Weights of a small mixture-of-experts language model, trained from scratch on English Wikipedia.
Size: 19 layers, width 192, vocabulary 4096, 20.4M parameters.
Experts: 4 picks a token, a sigmoid router.
Training: a variant of Adam for the experts, 252M tokens.
Below are experts of layer 2 (counted from 0) of a mixture-of-experts language model. Rows are named gate (a neuron's input weights, with its number), up (a neuron's input weights, with its number) and show model dimensions 0-191. Each number is 128 + 32 x the weight over its row's rms, rounded and kept within 0 to 255. Numbers have three digits each.
Before each expert's rows: a language model's description of what the expert responds to. This comes from a sample of Wikipedia text that the model never trained on.

# expert 11
Description: Word-ending suffixes
gate2:173141162168116055140062112146121104059083150136167100163139156091123093116102137153125134107094131146161096109115156141137120120113178132130079139097066118077134091098118101141107178151154162144150146179165119134095171175175107079118126163146114176169113117213129156105144062138167103080161158125135138118093178115160105141059113086172093139114103127092181110139100136145154115168186087093132137118124137105112098077131073101118121177062089194112152134132130141179150088149147131186137188108103119072100157112130156155109155136155085087116074145113149135095148145163057170186
up2:082140078119132183097227115130126140186160085146072153093095099194163178154137108090133089144155127102128166158160099110137135102142110168125162118177166158209114159172147158122145074133133106096150119097094125181151139112099169150143137068151154089130137146057135113146102215149097160139106154135151123112121100145111157145162137152143185113145131109157107136110164137102118142092093165151096117101134103128150147174127144175178128056212146115130113119115177126081119187126117165048123098137148159170169119099149106109169124121098176161133192105122093138144145108101180097064
gate3:140129172102084149107107157119103160146090147092134113130124159077133168084142105163159093120151109137137132178141100127105137132085131110113091178122136131099094146157083178141124106102110130139161153089171122115183161086119154159157167115103112141175123176192142122099099109139123156134129117123140126112082156088056109095153087137084150104148170129091147158151131101140109155088137109128168076061190108143091112107127088185121130112098200100225073165088090159131106102113053124175192128055131114147117112150120090092072172207116106156159135129129132217094095132132192121155
up3:144148090147172097126139095116150085156174089165105160176146080170134093169082143102094125117128160116133169084150145126137114123158121158167207082135115153090153108063174089103133140131121126131128088161104134110071104186133118111102101125129122143078139090094109129171148128099114107135102136112127126178155065137192151154132167098160187131119083110142094104127122159107135079152117118127092194178087147093162119142104156052112134105173089130087165106186180111103158151129178115067092132211151150115140172106156111157164094054114164122067157115111118064159166084147078165094
gate4:090133112130195139180170111139129178160105088157120147084137082178129138144109097132128118135109055160170147135126098097110124116127096200112069166106100147171157102115145105169198175130128173154152119067157185076149120129119152128118150126128133148173135117071125133171113142106126121178129092099176167131080102176102160098167166155056107147074126157134117156114119133105134111082125166087181131091109138104123110111063200146120156158101128152160071178155144085113090065119074174129159106210136162155113128166119121138141152102086163166170107151186103112140136103128198131098
up4:112076096096164150169115144152090123132058161159138124119149081156109110087105149103103150108069164136202155151087073140112039155118152182111121113089066086173121120060110149128137120143188168186137197070121173087138085106086137120160154152065147081157160126177134105162100127162098117096146152162084138073051117129131141103152153109141115133151149143084127111131069107126101156072180093127096134120143159179074149116096164121104152190092134142124165101140160144134104094104099184150129166135095141077127158158105194114157129099114097130106160127137136086096131122127124174131
gate5:129184174140123139106142135134111143173165156063145130206086109176108045193125144046126135074164126132119139121088172113125126183132135135137130115206097165169120159137135081130066090125130133061191114186139136107107136167188138059167161118109157172088182096135145153139133127071100102142159146132165134129157110170073083132108132111121098149148124185122080168095107171122124107141086116132132115126074101149130162127140116150171176088139125142162103197122129141128134113111120185170139135102107109074101146100084141103054134131140129135141146123112156186083123104143164163058
up5:151084085145068109151107169129119137080130099140119155065173112108160181029131114145193140145156191110153097134073092109120126022107131152164106142098181089106126068117090154140136161133146118210079098015131141163112081129138098174109072163125140089182059167134148116114096106166148131138097117162053106094104121095156140125148124167142151122134091084131146081158149119084076150153145144098137153154186137100141089124138128129098112138097105162113120091121148117112152157140156103121109113155184127141167076150131103143136137142108116165110150142131119068148141148123138151168
gate6:161137116182169045147070132146118092115105111136165137081082207112173091108134128107183132143162146082166123092132127081125150105123163128081151124136133097119184155102135088128121158098083105107099182174203100099121111098124122094123129159145123115174066107105101191142137104154167142095097136139093148063137165148155099096089102139155142131109065124179138073128059179141101072152173158092108164135109136086080107098101122176095125188125065121120108127086130104117145124114107093117102125167076156119111178155134147114111125039100102172152146163108126131115159131086064122171
up6:140133161168120172133176156158101066123114103143125148120112125169098151157137173107115137129105120134108207129160083119123096156091120153114151142160097125223136133066150114174073119148096107131114134099102171143120113173149120105176107160076142123078171114132099081156121181131112146100128192121178147116085042146131166165126145134139128146161110098164136139096153083113102123108090173171111141112093067147084146208153122164152125092230182151136123135156155150123143143118171135120126136164109126180115137128108143175178145148128162129068137085024113142124221142129136092119
gate7:119125095140101098131108179128129074091155102180142119128141184163127081029105138124137124092093111141178170052143128135093084056169115124097158100121073180062179101158135100091122151123133097150106158157119127084109152159187166116094120103108098143141131121125144172117106148113184140123129167153143153135177122098096043110119116083163118090100104091097136087133128177125147141186159114102128080159139153116105170149110137144153128151177152160170181118094180052129182142108096190093119093139177088107147138122139044118127110128100138163133129140096121128146200135185109148169
up7:105122095135208117146097155091179118057140139140138193073123141122095079154109179107164130094179153151153148093145116164128067099130127144111204075220120148099129095095145090141080104104145169167156142152104104119087125095168082117102108173150138114119122111151121145163140110125186100131167209161114170166128143165212113176054116072172121139185115173109113132137127158135115156128194145135115099156144097122153102156127088130121142149179133146106142074106130114137137117153138157157127136138109053148123134111066195083143072116155145107059149118139122126099094125139106141168
gate8:113139097159129126114170171113149125132108077162147144157109103156157111108075131129134144102164110101120144120137147158051061120114139138083122124128115128127112133110082207087140136136063127127103099165133153131169093136132130121142097153128112126075111080118099106148151135122124187091169071168094157141101128120056065144105128132123100125102086114136135129099087151124136125143150084115163159080094143130106115050111082134081140147089116147154129111135148006127147085095137228110085114092197166157155115116116154124080079124108077084126153144197131180194176145173073127179
up8:158138112101032158074057101166083090106121156099149112186134108120081126122155078119145145125098089144131176128131119111104135154145118090132134172078104138113157134092113131161155117128116102110139104124172152060094186145174179136169145106146133128148112167140142189112122032129142087163116117127171124085125076159056195098196099134099116133191169152107113148099087120116109096152101117105136106151159106189168121135095117118149123161164142151131093123108144171167093136156103078136150116122169152142162156136113080140128205128087094178176112105126214147098111120145097187174
gate9:125125178132127157123163134147167120195091135154099148151152092104077092100082105178129131126171120104150143137135106208127122188141111135098081157076050173105193157185178167126097173139098119093077133137117085138144111076121188161138101114101151113119078205105155144136100142095116134166135129116164178197100117099127098118125159090097134117144139101113090135148091133059123152140155098125144139156116143080160229111115173159125117108157187134186106132105149117136157094124111126059071107130077143080143149186168130121127133190115130152099091149069113131144154149078150144110
up9:166150148127107133047104141114109122145155048116140100184157146120141153135119077203097123123154164126143098173103060172168158147180165104083089113067100112076179145148168100172109131098067103118158139168110142147129139129065106157167133175184111088080134179145167116083155114147088156100123071092195135147144146139104182116132111138163067130121110120085152125131098104085160148092090149120118117187116083171129178113112110144146112182106129129140065114123107086134119142162125080140169183144156182134107094088117144103080095137088132091128060108130157134110088171118128112177
gate10:113195166113167131099123163120122120148117137122111152097155098167130169128147112165130104084125157125134193170085082089082144165125176153162167170158110125210067152149071185165189096134163150097163088090152131092104160139155198105146109050098135157164144136129129127131170118164084112119106133100113127185116051205109167101109158133185114156169152113159078161154121176112149158089156151138170107059146103182106144111095156124123127107152150130101098149150205159108141170111056112120168133133141164135125156084117097109154148100103119189087143122149106131096118119074145135120
up10:112130178088158100090105110090223195098079173114116118136192134134149130175184123163084090147093132122156144154088086100161098152145189138152153158108084131191065117132094177146113102121180122098200112106122137137113141145117150097156099128096180111178157137107111069147172131132079075131110136102110108141129104115167134143105177112160151140126132112201115123171186132101165141130164184161175113122143075150139106140105146185142104118102147122095130140121155151085131192107061098116158188136124092129141145120074170101162107107143187165071149096173129094090120172108170107108
gate11:115083094082129156107108157144110165109163155131088100142129108089114150098184122096171152112129159076177086078050098167151077143110100177141100139126160092191116151062121151130145092139163106135139129108130118141106109124135165140177119146114179075194150189157122093167151111125123096171106108136107080099140036112119150106195123123136127143161159163145179162150121173131135145128144134114140121114132164186092131142155145165120148161132064139101104140141197168100146102148114187112111163127141075085136091101086124082094164085105164246139126117159131083116108159145175118071
up11:131185135196129092144129096121171106141089104133192152114122163153165105147078136154069118135131095189061165162199167097111185097153172070106162102134128179066132113180162117125094184131099158124137128137139139132134142136111075113087139116127103184042102067133147156076124148137146152072161143127149174162100196118128101155073128128122098113100092104099090094101161088144132116111124108128144148145098104078147125114096114074103095094121173126139158125112070072157101131089141085157138118132109175175114155151185119172167082140127113044128160121093148180162156104136111140153
gate12:151161141126067072090175195158173090131131092122146139128137133158075133099125121141104108082139177157161172088096058140116160156134112154133128115189085148078141185093127148129146142154118130078110076150133109056151142118112168158159142072132123144124170124181097153088073078119139038152131160109183155207076125141135110124151184155117111119130205135157117162099115122067082145180114094082135094035168109146140093116119104117150109092137115143177141151097135161145164156129104170107116082146147113143098135145163079190149142107132154128113123138087125135130109098123112168065
up12:086117134123092164131176118138135134094108135147139160117094124145064104150113105125125068065107104108193140083146087130130146149108136162136091048162060140120132211116105113120117158113132096106101113140135117104097134088117148118128125110139141107131128113107130159160127100141136041176121100080145155177113157132145118120088148148101064120026185117145095148142113106086140132104104111188158094086130082136146121166134136130170108109141075152122108095074116165145094155109141196184083075166152100136163116169173131133148190119159180065160074123119092091151154101123206162054
gate13:138072123179126085145184138141109116197155098139144115098095120133172150077085081073132096129148137157119150155133127067100123116147127167065130122140098105093140094151146108149150131152113094122126202069126173133108101143140178149074117091129111115091099118079121138118146153106153179130127088171088195100052178120096131130094133125144133144105104119133075108103040121097093122113092049084104120174105133086111137112059114118113203157078129117102118157086168111129084134121148177104173106125143144170082150177160126126141178127056141113085150105169153106156098139112046154137
up13:113188095125069097098199107128095109138121062125116166168151113149066116090157124154136136113154120129154181080113088141129163088095145144154116149131154076118110116106175181139208141108109122157170089131147087126001195110136088099101174079119124156129162165132103161102055110084104098127157139105126144182156096084100120125152166100087111095168137116183065132074112135111129127159140145127178109132133125096108158100114071134139118146151118208107162075129162146158136139101103102115195106117083168105123114148115085111148093108117172149086099151074149129140114129100158163102
gate14:174086154095154158173084140108136078187136148209115114084083089136139206154148127120123102109116097138110114158142182113147125139152141159157158077159161120171111145106153087053067109110147135168085159161096095158171069121200125107173136170171111163132145146142119090108124147206102112125134093128127110127121120173170089127119162158095150069147087094130129160149159111148153142119114194148128129176119124150115115173174058127123207138121112106180132099179123136062141098102120167148091123056168078095113075172163188119103121121164101109145169106157132115114103127162136131128
up14:151101097118173114187117145122127118154117150152115119100076088127125107123144149118157126129142136103074067141150173144213057156136145177174091137184207180176082120110097114125107125134167161168138143114138128162102107148110075116128129149118106128153156119116131010118127165151053132112088138098116099081095183145233089133132114154147122090152097115109181138127142126132160079121122153123128150141089103194098107139168120183137142128123125124110135137188137137100188113096107171101087151104140080047116111106106149095033103111120118143103160123146072094123134121146132089099
gate15:202106049138148099170056174046098161097147141183153115117117154132201129104107087114129143149117146125166151143096087075120134084077169153127115092126217195128080123125106120156120132088166091213129161148132089143085136145114172117098160147108161076090144107135130097115119163124097120104140144100130107122170077068186119112100145102171113107170106106145141119106166158103161153098174163118091143136095117181116076142156117118088141094112102116105099154132114107093151143140095134108079135143042073173122102135148125132139107173142094112051108137154102091185121151115114097122
up15:151075096139133124117088125083105099129141151110138083152144117140078146100126121177087097134098130111152090135067138121138153231085164140141162095109090139179128109161127169123084113130169110122113148116178140123150115120132115126124119068150139139112143090246125137058095147112116171044092121132149090136125096123095167139115140135143084123133123138106140121103148148051140063124127109136092155066095110148095118108146110113115133128107134106097049255158110105163209097130111150138121096144100207154115085109116165105159161119072112108154136147139117164155136108085168124151
gate16:135143152164097135100136114151143069081116087060133126145112172156108118154116133187110101167161132153110182180090129154153200133152160063162167133116093175149146171136140086104125176098102101145115109101168110171133112156107113093098112101091156138103147157128171104141141156126094122017114117072184107085087177089126110167071109117121128147158117102154125154181083079114086073190139157086172140098110109161116119132141154111135092095087132198109118112176099067139128138058131141143156112094136164126141183131153137097088143120170144080118153127160148195140193085157116153145
up16:144164075161118114103135094137162087161090141147107058139078085115140165158095117118109175161107133139099154157185196074125195120144141052106132108090095162093101117148143088137149115198085114085112158119121152106144124151149143135172160137082087168072129084091121106082168137182163163126129081131199173098079171120126106176096116130128147113176143127080099221098131125108091147124030112132149148137156088097120102165123142098103133118124180127123165142139107052091063168132153104143175092115144149127090182148144141131142130146138123074145141118158130117126185111159096105130
gate17:171182144170071115078153069119136119179128110077125127109116153161103128119125109143160187105127120192134136109136132094070119127105167114160100158168129174126086123147137153130103105144124174130056094155162143068090111139108064162092171131061072161064109126174196157144137094166197145116122138145147193155089092181162145109110168108147158171098175157210086142161115134091106142121194126132153155096091084094158128072080122120139143121076082090181136153085064080126090122100125157115114097113157149171152174114131114143121081135144122149167102109116118112135133134099125134110
up17:139164171111154160146171188096137192100108141134138117064059134122101133123111185115198144149092115175204189141108130093096074109134075165119120193184165151087089103151086071147194113082112164177082113107125138123091113096115107129080121151131113156149085175133142168142099117139153145135110150091095147099111119119148095064108096042156171144131116133141141176120114116158120144147223096176099092101111189113153131127093100112146108153124151116124128143097134111135090156090162137174130164098101115157165161061147137111171090091124158107105134148136112064116087148109085120101
gate18:095100050206091083203163101164089131174184153147125182090135182128105073104115123168136128125156132123185144085144109150172145116077116182117152086156088081108191093143089161151110127122120148115133121133126146110139150173114159082139077135088109117122117174180147113126099145203165131136129119135129156139129185157206061112103122107126136143049128095125140113082064148128113124132157155117100085117120168088140160189156127133137133081156129184089157103127163130118119124159142183087125173082164125127112105107175152136155086072108165136068108120146143080108114081078102134113
up18:085168108100144095161146108159094101164079105070127110098119105073170130121137163129102120163158116077117152077144089117123069098075135122117166112101135138200175111177168122106117114112148105197151088168157136138173137142090146071130142078138191130107087107131139173137062109114121179080153119159077133117120162110137180149111125097097167122109119125093157114126088112192095171124168115150123119107107197150104187238123113142081129146134119164151148164127093111118087109160131125123155075080098103142117181145158111111193115151118128133141223127121102113102152178099108123063
gate19:112127092097124167126055150143122087088150189110100100168089098139134133077183167149174112107145147133121098134106126110139091094096106113153144146114148168167142118066159162128109094094148105140127148104133086117144091165140162120224144138102115127199121110100099115134128111111147087201122139176174134098096048137154201114162080145119141138221126110154162135117127126138124163172177123091107171102116104131139072103146121176116094175103105192160130136104180140104191104128094225109051130129153087114157151085109154115084150098174124127108148136169162122096145160168142150139
up19:145134183145132118115204126087124169166104066158143152091178136125088118170067075106065154144112093133157154138127120146095131163136154148115107109139111092082113133192085098122149175175114156115130102168129175133102162092120105152036111113138130119059125146168144159114114130162130167039136113083084126156146190110114053145119193094129125112047126135098070118154139139124134096080104129153130081138123146130121191123120131088133144065181135055110126122131103133152062150118141041148195118114114193145105116149138095148152126142082119122138112137115098128173094096116136109127
gate20:172137152111123138106088096117109161106154134083142131155125202119083102120109149147167122174094112109133113051167112134123099161073127091110115110110116120064124127172180105085094139109114122110141111114170153086150116129102112115131231119190158125136116196164122187155122122119188094136113099099141103086129119109094099108078117157120085100123164161125127110150092147098188117110079108087143114149144122096136101150108116083107114164100120159113117154062083135165126113130119137040156144152127155132107123169107086155155157122073173038184100142214168135050076115128069145164
up20:103162165148102082113189137168157067193114104141089134098110103143127177165113163165152107134126143183162198149149106086146162148150095159115096100115102109139133116133107128096076122163120140147134081114088117142082075133132137134154158125085128192151143104133093067111077131159122182118131158130168129168111071127111138132155156124148121147149145118162146099179151090107102122106103155131150121098138115148098157133142122166144151068127189089175104113185171211104131106074132064135169132181087167164112109116121147107167155052112150164063173090075121168118130088155230136085
gate21:155132145152158143157095126117136135104110117134179180149091108145136117161122119147157156106149070205159156153107133124135139186111137150170149177187148182165071064173123068115173114119153066101143160101142115075183131130146146133121224155129139154137126202111141169104119119126156098133160175099139187087095139102072130147164157126158096137154179188098114072142088185099101205152090147123131129132125115119168171167097141114091168099126109185170131146092122070064157140080134089107158128119147193100137141133179144115188141104149169125168112157125163140150165095119117114115
up21:134134084118092107141132123128121115167132108118100123151128149108107192149104117105084119111090205146080220132171173168133199151129147076104132053099062153136102075088171137124069132124099129143123161123083096139134115119126167135161123182079097130111094091084177151137075140121112081074103079067156159156159172124155166139116145109123162100125148107161136090165063126081093096110094134146150177127129119094111127156135125087117100125107120100182124131224105100169156108153123136111122117112112165177097174148166094081162177172115129047156078102092129122125184110143141135147
gate22:210106248089130126122107099081151097097096207136147112140153141119171108154106078157113089110135097122118130138142161137099088181195096101106108145094118104116124181122147062163136118143112126129131118140149167097134150155196141147137062152124130156113117116164151182119109075172099162118185176148161113098149116155143102131089135128145104111180122171019106153143124123142118097136120115133184131111160089155177100093113165087114131178146131141096121138094139133155145099183127136135057106114154106150087150153137184194153142138135112133176116135169135120115141091181062169185
up22:076152043113107103130151103162071123106109099089115098102119092139094122155112174101144190152079159082115138109108104123145096088082173144104164108125099177104126000122047135149133100146137133157158110164124111107089098121083097075151145129076144090120137129113167124133159184095157107092109121133120186131112153107198107130130109119160073137089125158181191109108131158129122147152175105125160129137092184087081164112181080175084189132089106101119141154156096162129150097106125126165197189126140117082152098123113137100165143127128138108075127136099115143064103133083120126117
gate23:130136145139115100177054154165062093093143151064193094109096138077122111135052190143144172136146137096122125093087181149088115170109113087125103143119088150105101102095108169124177146145137164138161191149182142047125117150119134065150110144172181127160116141167136138132165085118155073118113067147105123121100142148157142146077099145183104100143098134115123081155031167107135114157114093073152159089077124123101085110090111102096165177091078178122131157096148135159151082147176112122133138105095114059129120108160133192135138144121098091137110118117138125112096181120100143152
up23:073141072145136120121203182138111090184159086136087129133129063185138175131128115115117160114147161125116142168111088123152141091122126152164108052113142131174119125124123135133132087191112126193128104081114105153087118170127147114182145125116118098138171088112099035154095214131106168093095149127142116142121069131149137160136132111187175142128123134200119110121151103139128157114095157160117129120100120134135174178173143191139176063153159119123107113192169113076109157098146100070131118114157140082134090059108110089131103122122150163077152093078081140131164126118212108102
gate24:114193150146075113089124086180098105127117112099134101105135087109133175167064148120088108119156167140123145114090116200129192129105173085148051169131137128147141117169103130110140145147113112061143106145141084165127077143116177153130154183143139173118177098106114078147161146129116159115118074122150121140095129100092174108182082172114122125176165164118130126070113120091118134188094116045111158091157113057043176107116087155157140135161144094130125194135077188114156094159192143177173140110156114147116094133134167106088129177073097159133120163134117160120150113128158132153
up24:102181167124166123114099134167190093103113065145143086096157102104124144131120137161103149096089148152132124146140119148164167164128125142138057183153171086125132159157139138099118196116159131081108149150140118193177075119164162155160123177169098132113150096151052073102151130141132161149079112128125112138107164085044126105173145176094127099137134148146168140148149148142120114159133107101111148112160108049066138113161109161115131123132138126059173131128124202132154099182162120193156121143111057222134042125155174110128103179101105184139121152121121135134099109127163100156
gate25:115159060149062101103167163168080097133051141128077140097116077117101141123101098157208109072153131096132181077103081114097136084081057136134115103181166133134096078059137058126178118124104125165124127076167108111067128131156131098208145109072127133154150086161154085151081110142105124129159121131120144137096111157104124084122119128160145126188151143170086115057107112114113124178129123118141106047144146156119145143126139144135174104110136174189099126148139153115107070092113179159133160123216134113127161139144155129096142137141125150137161107125120193103147097113139164117
up25:121133135135110110139151122191163148108060147112049148125139091146119088138122090175182112069042149088094150131148107127114111118129060133099120105216140105152080166035133075131132115134136096087128141121132149154126095111152090100166146063128155135188166106134167101146124157120177120114088133153175141160147135110183142098115169089133106121109206127186141110096182099142137134153132148170118102089175123179133097159118149138136089112098117155164148103122098165064100092129127196138145120092146073114096127115124206149054119119208105131087124157123091119144113126141126146166
gate26:117117136078119126130123097121120157169130129123168090085155109084145141198061095134138181131137146141102110100112122139087158106089118150140066136125088137136126138203169127188137097133143157213159145095144149137187160132151087145092128127124160117121118145131117088092117142173087111103090080180109117162168080127066126113204156186110176110107091117091127099153135141109138115147066121126140121155119168129121146104142110157121218068144065094145102145112131159076164101123155127075165175086179154142071137092128080072095131192053094151173142130157146155174148122083118107099
up26:122107157092145142106137046115113160142115123151180068036134164101161150174073090137117186112075131133093116180153144136097181122141113099147069122111090126132159147234151117161119103143127146170120178127138162128179163062119088145045104123136158085135102153107096089103120179163101106106094078150090144152155119122130156123165171152096144117107096121070164103147175129142136101123065140135132117161106139137109142124120092150144167096136050093109152103120100160100113170133169066095173171134111167169052137109142122104142143166090117089154118149145138154177120140066094116117
gate27:108097105189124111109168114055079189160126145085126101140104071099106117114096145139123098141139130060145111153142167141134100154070155118149081105078163124126149091098142091155103122156095126177160110142165119120130133139094106106148123139170114087144085081111093115115172138125156155081143154173120110079115146201112131145081127130172136130189081060140146079132105094167110146125114128155125152147119076121156145123106104124091133127150169108111195152066171029144107144127128035161092118174211137127142153074122124074140094097104118091128125143115023106087119142146093112143
up27:082127159133142150127173114158174076084128059112138101106104174118106196143166143080147069114180041180110132070174148109137133133096166122099085150049086153165147105145066119134153162108116130146120086143129103135101172097150087138112120131113118162108142169054101135130103088079149154059114158105206147157117167108123168108128139101129153098114092124143122118118123122095132132148158163124154117126136163204118141150129180131191113072163146167117184185132220137139148101130088179153153116122149138154154091099114108126219113111140123135139106139101149179135155172096140093117
gate28:126143111125135128121153128152140103162130078141117120141125090118091099130082095063127228095155160134174181131163154083121148145077134160109140120157087087076066075099123099117187115087072093143136132067084188077110192147121134155059122149199121150131181102112123169157081099143177133160136123080103174151120147116093107148076127116152126149154150100102110133168080158110144123145145100115144088092124128069145130126108101038113169099158108130124077128124140138115097130112185115077083099167159138144081159155136123175182150053133114127115162131071112136131177118168079123118
up28:117111091149137107149151121162108142100145070106171107104107118140114160140114178127081139148155174114144124119107187161143179148173173145159162135134069108086103121059167110081102195130096112075113110102121135172081085101168046113054075151152133115117172115100123145066133165131098128077107071113085106136176176079160062129155132129150158170117117067113106131121135154132119114141087141131165158174121105089105174134144136074165121158129101121063179084133169096134068142095166052174106120145114164147113143095156152129154048074129132139140149152101126169178122113133133095122
gate29:167161081150061151148145103172096137179147072096121145108082101124109152088106145178118115121095137130161125162133151151156109037148125097152111135106053166115211079093160162121109169167144135133169162144126106138170094107076139140147094132051128143158165143112154085091121118148077163087057073162095155148113157079135092133119103161173131108128088169162133139151074086126118105186155086140145126105150139107140089105117110096112147199118136090138115185156116094144188167116104176153107172104114133074087106113120175155089106128135068100161169108104141122107164121097080124182
up29:114104110158113125138110149114115082080107122195127130114190139135129039098158130070119121114156109199067176087167115092155135117074120151090100142116162178150164112100162068107074084103111065104062151096102101106115139132159105137033150124180122099089058090131138185141139119148156149154172141161105110103129193142154132140111132079144110071095100131168098097099110169170089125070158146108147194169128185101107077172116097107133150122147157170120089085064112105141112157138141104161131076149109117171173108126129136128093126100098150111123141149147103077156153111145155109120
gate30:124139037196121091178106137130169131115086085117131192163132090081202127134101096196153092162158124109065135164140159081114139076153071149184151158117136127170139118102143195074121171153125130127121158092154090146116068147138127157145124146146155117165134162060159170104155115153139116142166111153104098085145131141135171170139113176158128146147103084156129100135114137129151134189161181092130163123066098132139098074108117176155138146128141119160161136120133118126128105118167090134100209139135129130087142106181139175120115088149052130088188164174200119146167130136111073111
up30:099134206073071137089167152125072147138149147119128071141153164176055142129160143058108161104125115130199126079088112180112096181127201134120116126140130123098091146172096079161141103126176137150138132131122183119119178087119152136136157137114109149106137077209089071156158119091110109088105143106152121169110113138116100104123113097143121063173134157090110132104110134107112124098102099148132110111177156153115139160151101106113155113125113142121075134110122133136136139113062185119153030119160088082159133143045098075086154166106199159148084097091077123128112083128160145120
gate31:116149045133113189142104129164064099145082126133100140150139116154125107117119120113153140142186158099101168179108097147109069118100101067096170159171124130147146135107080205099114106101126119147138198055136119088114134131163148141173148115129105130177197174156138152115107155149073093097115105150162103161111069143107193117150138167120172120215129139144206151118083155145137158130187138119145107138071178145155033116120169140138127122186123176141116133134123124147169142097116111100080152101149135127127146108111127127142178120140077187092209088115142186129098141145135130102
up31:133142070112151122080138093136108115128118127189087134161178148104141113167116161103107132174150183142092101183145140159182102136090065090126130084171098150150135112114064156111095080147137090115154178042098104143100102128138091153118168152128147110135187156082178125133117218124083102125129125165161093130144148081147200110126124130159132156121112181128217138125123138167157151107130174147119130159062165101163049126146175146162096130155141115172169096115076126117170119109149102124073161093067083156152118109136165165143187132158126150069159103151145096147112169154140101109
gate32:145132111127142130110138113133118112139127141125140113086139144137149119129098119073138120127143145170140130071105141171099085057072116183125123102177128069060148106118200167156127162140135160143086118097099134126059150133107133066152136108067133184095116152098112153117145172099154176134118110123080205113071180127086050210163184118129142112112136096226088148094096144128094125163088104119109177131104145092070151143101113116139130111172155114114147140064167135141097116062129177108108069188143183113172084094125124126160138118081101104120141163133143086156132087125079122138
up32:107104115115198157156090121072085160093181218136186143127118123156185022197137151111139086103131082123134061109097124107139126088112140150103093126089187159198111187143097107189105124110137111116135133170131164121146165180144088112139122132147146105126131127137081178156139079114185146206131110143160141123135114144229147148145099135141138116101123147129128106118154154131152149169192143135103165150120120173142071107149111168148145122145088095130091151113122177102117104144173169116025121103090085117115087133116132167107122149168131141171165145129117109127146152138108108177
gate33:126214096177148111186102163042082108176144111108161143098090174111171134065135114119138126136143096095122153130148158049124157130069105157116147148153153128119150126199129114196086111165122195158144159124160113136170165145153150113084132134131063125137069103149134140113151135185146122127156123161180119124126106152145131146113117124172142132118105110076123144158117142166061169133203093112150120130099197168173077094111144124105117081161163162139101109098151136109160127136125128166119071075104131189131173065154143050119131148141078151178157143110113080108142127124130103059
up33:080132097123179159159093172162114133217138144127108126147162089158156117108095082096098133088106119082164161106143150098106157081109113110142129097149167134114104184163182144114132157099126119152113065132119122079150134121145204103119155070082138237170116089160120150124180126148065158117117138121165135132129115211084113068097104109086099140112089135112123143118116124158158106112094137169085147080136137125126078142161180104124142085161163177122088159102151133158096110171123106138107029159074153131122167116189060123119162081117120132166156155099152140087130095140130101170
gate34:069151147116134102181153144173118137085128182128113139096115098164200112118064179109112125066180168129130171161175179114178168159146126101177123110110063105159135158097080172078148132148135106148103156124128113136129091130125121133131059133146122096131122078055136079108128128113113104146107087184149175141099159139114148124145139113150161131120130120150124128149145100157115076176173152091121103126108134092171112120138183179146094063139102100183090061216138163105135124091187138122147080168107148132136163106107109072112067168132081187187156132104155137141168165074128091133
up34:095170089103089109134130134178129135128118161136129118114140119132205150085064221085142097106160109128121148166194074153141134160116115108177197135161049179127144115132101128091146087173072143162169107101157102092135095133078117131098093142109142069126111129077077157144152140122120147195137104156111155109106149096152163143137123080136130177098151130170110103140135117152091087171157137065119135056112153116127175167064133120119086123132140113170121112149151195079130183139165125085151084180132109198154168081122087091136073126093133172152162109090099120110134140093152152113
gate35:118103111159091083132142139186089054187175121125172172123108097165120100093054083093135128115189141135129176057159170131131090080109158124105095151088146116121111149105074117135168133131101137171212139084128137127133184226194091148094108147134103153096140097066168104110121112086111129093103095156109147096111144079125111127122119135147137092079092143132104128087110134133122146166139080087138135119131123091093179084092076116100134166077078141171078119142091105079162161078135163107138121093126187112126116135105106125140187167094076108089142154079108130184148120123124153143
up35:134128163091162179085098075057120147147177191081116162130127143136116142174127145162065081153146118080119103139153150148108098123144133093135106209140151157141105136145109141165131129075098120067127180132117100127181160102109104175124099148123067167128113118159128125127170111115067132101109094112143121123138140188179140149128133202099171129136121078076125118089175130131184104149114135138094146118123011156146078099107142150119077152163077127134133119104072148155106162189113183159104102124097136080110119176110147188093080183125065138097116109161048152138130134121131117143
gate36:143170085108189093136070151121140108130154176101095120131168145132124140109119078156137063092136159158111051185120125103139074049127163082174103108097158147190139123176106104119095129076174105197092190120119135091071146118140096110143141138194133140116153169116139113145136130122117135137089150121137112139151159129067128160135127126118147136188111112085147140179163094165092134106131114132109177170147063192138082109133153139095106116114145114171149194132124119122174117119071073126101072070165131096131087137155138129091124127078118060170127130142135161141129158200145153041
up36:122122183130044146121188138099138144087119111155146134117080124114114094136139167090120125150133080075112165125104118155126152187129117180109112138153166124089120161070130152163147104140082083066155087132102149118088122148105135123103121101044159091131119113159146152094117164125125120152155091098080184103070142092152160093135144117160147141129166134166085121060096166112137158166190121136124074072113189090134126105140098175141148155129100129095156067131115182138072126132179188115165205195076103191110139116115136109115098114172117157089116158111108063151129091101156109192
gate37:147101073146094122147170152136097068072110167122106105155140134136092097141168137154154112119130136138121093150086064154169128157128099111170108117133198106178105114040115102095157105138149110136124143069162150168068078121165153122157063171161135099160204129120140072142104113081143071154108100133098087082104115109110108160136129126159193097115127126146181196122102152118079129135135131091080159119148123158100130164139081193115154136078178134126155087122144155098136099084113167058084146137170089108075113108085166038083159153150150141111109087165123108153149164112121128106
up37:110169182125159136102112127081123183170131092154134146117121101117171146139088097137101128143128130109142155167164204117067145103127172149073149132112061132073169161214141174142127151128110154143142130161123139066184151138108125131098164095099115143108071130106084187139172161141114160076132138092129155123133164131129149113110135131094108156128126145116068080118134110158193135128114132180159092123115151111163108056107155079118096163146114131113097158088082094178126167193154056197187083148073151142176150139135116195151096101126081098176130165098122158117113055128129102164